{
  "experts_per_token": 4,
  "d_shared_expert": 64,
  "router_score": "sigmoid",
  "beta2": 0.95,
  "train_tokens": 549600000
}
Below are experts of layer 6 (counted from 0) of a mixture-of-experts language model. Rows are named router (the router's row for the expert), gate (a neuron's input weights, with its number), up (a neuron's input weights, with its number) and show model dimensions 0-127. Each number is 500 + 50 x the weight over its row's rms, rounded and kept within 0 to 999. Numbers have three digits each.
Before each expert's rows: "gets" lists some tokens that make up at least twice as much of what it gets as of all text. This comes from a sample of Wikipedia text that the model never trained on. Tokens count by the router's weight.

# expert 2
gets: " | ", "1", "2", "\n", ".", "0"
router:485481592538659359663491306455526558500468477518533551512479527519509498550479481513478546546579508537476569450488518438454474441533477479503449426509462561487480551510480513531533502569541502497464527509515484530460443596531523494478526461543508532489517532508570503498579422517447528556540441520481465514542445426508586475580580532538412423442491528437532497490420512530531501530528
gate14:556469448457542475508489491462530590571431437513481568487532449514479482522405566503490494534543444500472502548620497475513423607504594446437521454487384547489441583472470498513394549484499435573565597478529460448444468403501551525539617492428535531499519485546513527514506455558485545481512496502433534463554499464449501448508534449468531527506385466432496544529461422489351459499460
up14:521538559503489489541502568508488382449404509562492483561499425458473542495507320453481532438438526526498463443492550470510542474451542543497499510453494466542446595608546491490473410521520422482454517534459611547514459488517480484427483512483458462504447485502542557476407463441574439511545547523503473498515524597443494534466511571475417603539520498498530488435517573387587532404437

# expert 7
gets: ".", " |", ",", " that", " The", "s."
router:538483616526592438535493430456543533485588539490522581551483392476537486549569546462473587420552540425450566486498419483414433486507531505492554405426377543518515584488489488523524480525503509510561462506499574511441523531462518576473545402443523506531387570473541546453480494537536499479485458464507566479503477528425516486546530388454454464522517475412532574588507457453546470467555
gate3:504549464530512495419517502480458522610546486464468498504558503452579384485541524492459451506559512498461470496410457468500446532553557516574497497452404466478518588417431451480429547478512482575550473490538514564483441551517522588521485363483444467530416509593444617397543512434512509545462545546444388476452444520524530503431433582508523476553474528490495500465433475468546600453539
up3:512440553555485487455517525469515467553596631403525559505456495511589495423498437462508503514490557471445478609493339480546510441485578572573486522490462449554563507533471450487480449503490471543582515509481497564501464550430454471470485409520490576562526534651528537384487423466530454515497468493420513540529428538477404497563487488514507547511498528547511474543497506465563489452599

# expert 9
gets: ",", " and", " in", " of", " to", " |"
router:470491611510663405484536344545586535539592464525505505505484446483518507469499496487562517412477563440466578533457507479484495441472520498573464503422480535461515531521474508481510559557522437501519543460529493432470495546485533522534570496517560471492417477538458505345508499427446541504454512489431470386436501483508467484492473451505415561482514536419577494598468478468449481402545
gate3:524579529552556464465529535568511570509572454420479450554448544565450562446485582485485489516499550489531478498576552481506487538440525538547390428466548535459465523575456507542527501439499421534527512616498482455636557494475509498439542510492453472395486551568539485466436472498468419472458563557452428493461559492528461537592514511429627473436522555476463442472411566455450427513551
up3:536567538405539436478608440522498454525519422578510470453513513491451555403488534520503462490530442421392517543545572557492560514421545408486470493406500440413517535552431504474466540476476522526533504510545479467557520498510508506567555441482447470395545448579445566474630574451490504481437466564495494447406438489468487519496580509424531576431480527506554519523535542496399545500568

# expert 14
gets: " ", ", ", "–", " al", " Al", " | "
router:563507496566591447578538441476560609469518474503422483549464466508526457488488347519578546500527522421489499398504502514433507401507579508473538486522451556510503593644560597538533569496564483560455521544424496523487495569464501533460596419472510436603506505513574454504531565436533550461472523456487558459501500440573522568512533505481493586461499463493513485579448499505544483472515
gate7:527485536466542475467420485562466549499475419435445433460444457471524514416529420460465519442542624504488575370544520457507476387510594511449523480372476517423504495523564557606488502472604463469464463507460412576517552599479502559467496507452572505493506580386546447567513460469548478499518473494555466520438546489534524473458527517464488559476508585471459445498448508463532547449542
up7:498521537477468507476533475410518592550495512489527513562468537577532508544512452418535516509468436574435422461492578461536561562461548549418470468570437531536471541451474423480522376528506493526572472523482551502513527466503476469433496529535359579508467519501476476461597605577426498476533404617464590534523471476465484502525555479550425443564517471502544519555506465618438530584495

# expert 22
gets: "1", "2", " ", " in ", " c", " he"
router:515479589592581466520503432515559583477495509508521516520487481434411516553540495541528557485527524445483492538544554585473531507590531489535462445513509615556611589477440474476536566537567461492485561476476507548485614523478478496518452455583525437477510470507511512566533554556524533511487531429413541469388494443456519486550620589581491403452531551487568490542607489480526430430514
gate14:443573675463442520502473500497544483503490524614587511529380502440500543467539500504550480422433572444572507527485496425527513431407481370528513439477558436468550481488446422520493471534529532537520428531458559548422526387516498479568576495460508456480544504587475500446451497509513477569528553444547503541445517504631559533510573553460511499488477469453550514540447477439493528497502
up14:463573479529497516495443495505514508501545497415521534539510552578483478493524516579480533514574474470430522530589552409497545500490517500430417422471456491525494498441448383369512559449552481461604525447585554455418419476498469561523527481448519464485555458471469460459555510500556590541561522465530556549409545457458454465567481455548428477515458596569478422578483514457536638528482

# expert 5
gets: " the", " and", " a", " of", " of the", "'s"
router:530481553488628490496504387511585519495478493500489536476510453498506490506481372568528486482479563477471502515502471423475459445543558540496474527473528520457527446550511521563475558531544443435527537538531498424482577496504572558489519511562568453452416491601541542412509490432371497467443453434388528459465425502575519573459537548563414546480492539392576529544513461427469546446599
gate3:460482537493501575533536465560558439481505529441516588466525513481477572517458447500610601641477443494467443505514420497533511508515503498464540464514511390510490484457523438559503512587429531412458548530432527504384424518531535503394558480583514474483476564525493482555586410527485510460473428537353497504483454480543492436497437549517463552420534548517465418516488420469471508436552
up3:514356441489474548475451551546512525426459513518444496535401485482582555497440441563508565521496485554468541516527459604523478446515440539461503542534559532434488585599481547454507561511531558578520521563514489513571540509498420448490513508531566645472507505521508531477504514479526501548456475387519515589532505545499486528472515467475554526556457402517421485497432383472534378446398

# expert 17
gets: "o", "i", "a", "an", "e", "u"
router:509506553573532441570504430448610563545397654472489516481480447582519516572457461532560503519588515417478480412501548489572482495532498494513502448491480524453531600584458460527542495468536492521494504476398498531477468524519539464513480562513583470467532481495470578529478507485494526469491523502452470397441419394514481613541542510572421538513571521503616542550504516605539463429471
gate3:566500515477495490516428451500502541519485509570614444561503503506562540438469518594521463459506492504585511543499437460494554660525508489573463505504503543627613516495543518532461535494512420553540421486454492448449556487433425472498544520456393402440504453451526556514523514487424465532495521475406511456491514488442628566547423513536539451504574470543586459495452514583531434536506
up3:543436448499514513430572498470453525453618507448513534517496419538491418501397373486426472496561460477492528471504449518498528428542485421454474461597441498447549461491399480531455565514534484433528531434438446483528408585546511561432512512451484528550479546428515478526522520506477537591572495494457427509524497617503486523588554463449482547463656496510533548480594474451463462517494